Experts of a small language model: 7454 steps.
Below are experts of layer 7 (counted from 0) of a mixture-of-experts language model. Rows are named router (the router's row for the expert) and show model dimensions 336-383. Each number is 128 + 32 x the weight over its row's rms, rounded and kept within 0 to 255. Numbers have three digits each.
After each expert's rows: a language model's description of what the expert responds to; "mostly gets" lists some tokens that are sent to it at least half of the time. This comes from a sample of Wikipedia text that the model never trained on.

# expert 18
router:136111159148151140085161128115097120162137075109118116155156136141132149125131134154108158110095128140116138095089089220120110161113083111130095
Description: Mid-word Latinate pieces. Interior pieces of long Latinate words after a prefix, followed by -ation or -ed, such as dem-oc-racy, recon-na-issance, imp-rom-ptu.
mostly gets: " hum", " ide", "cri", " loc", " anim", " celebr"

# expert 6
router:147102120119109129083143157130097149113089113083134117101078131107192169123152176064110148069154155186169127178159177097085124135119106151137143
Description: Slavic and Baltic name endings. Word-final pieces of Slavic, Baltic and Eastern European names and clubs, such as -ić, -ović, -ski, -ova, -ovo.
mostly gets: "ić", "ović", "ski", "ova", "sky", " Ivan"

# expert 16
router:108138119107117164157125127101155138130105137133091169152069118122122131072147153113181150127141158086103154144111084135124154140129139130133081
Description: Verbs and particles. Verbs, verb endings and following particles or prepositions in narrative prose, such as claimed off waivers, back up, due, despite, signed.
mostly gets: " due", " using", " give", " under", " defeated", " signed"

# expert 25
router:132142132135096101124112139182121175128123150141147095102106162134079158090203170063080086103086147102109149090165154098113155127193136094111190
Description: Personal and taxon names. First names and name pieces in biography headings and taxonomy articles, such as George in described by George Hampson, -ensis, -atus.
mostly gets: "ensis", " BRA", "atus", " William", " Mrs", " ENG"

# expert 30
router:061093146127114158097153120154152149116138093105114117102134093139138093137147119147179146165129121140093125174108079110100155095151148099180132
Description: Quantifiers and adjective starts. Quantity and size words before nouns, such as many, several, various, most, new, plus word starts like sl and sh.
mostly gets: " many", " various", " any", " large", " several", " sh"

# expert 1
router:132097123163157075181124143075123176124137185112173157120127153097108089128077097103130151176082180125143104112133136147114083088115100088183052
Description: Music and film reviews. Names of publications, critics and chart titles in reception sections and review tables, such as Entertainment Weekly, AllMusic, Billboard Albums.
mostly gets: " Albums", " Billboard", " Film", " Times", "eption", " Magazine"

# expert 15
router:136164126100149103108088101129085078097167138167165130118088118130123123090095134131105086128168152164174159177083135098136084134157074124116112
Description: Personal name beginnings. Opening piece of a personal or place name, often a surname in sports tables or name lists, such as Mc, Mad, Cal, Wh.
mostly gets: " Mad", " Cal", " Mont", " Mon", " Mc", " Hy"

# expert 0
router:147115155135091178122154100101135145093109163162157136148147144193146154118123143129169148166073137071086150153103104092113060170190155130109138
Description: Clause connectives and auxiliaries. Function words starting or linking clauses in running prose, such as who, which, but, because, not, had, could.
mostly gets: " who", " which", " could", " but", " what", " However"

# expert 31
router:135153142200150112150185173155132186115178175136169124149128156089136132113125156146090097078079107129101120117168130101155191130116148142135140
Description: Law and government. Legal and governmental terms, such as Statute Law, Supreme Court, Justice, Commission, Act, and Succeeded in officeholder infoboxes.
mostly gets: " Succeeded", " Supreme", " Places", " Justice", " Commission", " Studies"

# expert 13
router:127078140128104131125156187098157144106079077109091136126117098121108143112140129088159164200099163082105183154100138150127151128117136107095104
Description: Preposition of. Prepositions, mostly of, plus to, for, in, between, among, linking nouns in titles and prose, as in Sea of Japan.
mostly gets: " of", " among", " between", " including", " include", " Of"

# expert 2
router:075097085123103163178168086095106149127174168092091121089115128159147130136191119132131164080139126167154089088098161120189167117098125167113094
Description: Mid-word taxonomy fragments. Mid-word pieces inside taxonomic names and uncommon words, such as Actinomy-c-etota and Ceramby-c-idae, plus table headers like Apps and Votes.
mostly gets: " b", " Apps", "Scientific", " Phylum", " pl", "c"

# expert 23
router:122108122107096124123165081101133167136105088161065160117191132152184161184131103109126139151086143136141087127112118148127155103139197144143068
Description: Determiners before nouns. Articles and possessives opening a noun phrase after a preposition, such as the, a, his, their, plus row-opening pipes in stats tables.
mostly gets: " their", " the", " his", " its", " Its", " a"

# expert 12
router:166130084121107127115107126103105117116115107124084182111134132091127107178120063119097136098130079060132100120115156159162122165093150137170118
Description: Definitional copula and heads. Is, was, may and located right after the subject in an article's opening definition sentence, such as "is a commune" or "may refer to".
mostly gets: "See", " Binomial", " consists", "Species", "Location", "Member"

# expert 19
router:098141107148130107171148160157125152166100133158160090144123142140109169121165167101076069076136124123141196102177168097140100125178128091109205
Description: Table cell separators. Pipe separators and numbers in standings and stats tables, especially the pipe after a win count like 4 | 6.
mostly gets: "<", " Nominated", "\n   ", " Won", " -;", ")\""

# expert 27
router:139144143125120153120075158157099102161075124108157124075106192086117149165109186211102055153134098138094138128117174114082130098136099100074206
Description: Months and infobox labels. Month names in dates and infobox fields like bullet •, Elevation, Turnout, Summer (DST), plus words like life and career.
mostly gets: " life", " •", " Turnout", "DST", " ±%", " Elevation"

# expert 26
router:099115148106154167148065097111148106138101097121199129106106121188134068098115082150154144155103117145157123073104074129198138119100117156171120
Description: South Asian/Arabic name pieces. Inner pieces of Indian, Arabic and Central Asian names, often with h, such as Aish-w-arya, Ol-aj-uwon, Ad-h-ikari, Muhammad.
mostly gets: "zh", "ah", "ikh", "har", "rah", "kh"

# expert 17
router:145105101153128076093158173181136155179152131183132110151126117091094135123137142122089166119090111162105139064129136088061163132139145128160151
Description: Numeric decimal continuation. Decimal points inside coordinates and figures, table pipes after numbers, and words within census age ranges such as to and over.
mostly gets: " this", " there", " This", " During", " BC", " ."

# expert 10
router:113118120100138093091134173161135130143143121123106112095116153107087155124145132137125190115129116060085079083172133085081148108106153119115096
Description: Biography infobox fields. Field labels and values in person infoboxes and rosters, such as aged in death dates, birth, Occupation, guitar, line-back-er.
mostly gets: " Died", " Animalia", " touchdown", " Label", " guitar", "fielder"

# expert 7
router:152131140153129138165139124118153177123197142068161108116161166064163120197129149116116126113104104114093109119157114123183079190133109129128140
Description: Commas. Commas almost everywhere, after clauses, places and list items, as in score pairs 6–4, 3–6 or Cape Town, South Africa.
mostly gets: "\",", ",\"", ",", ".,", "},", "),"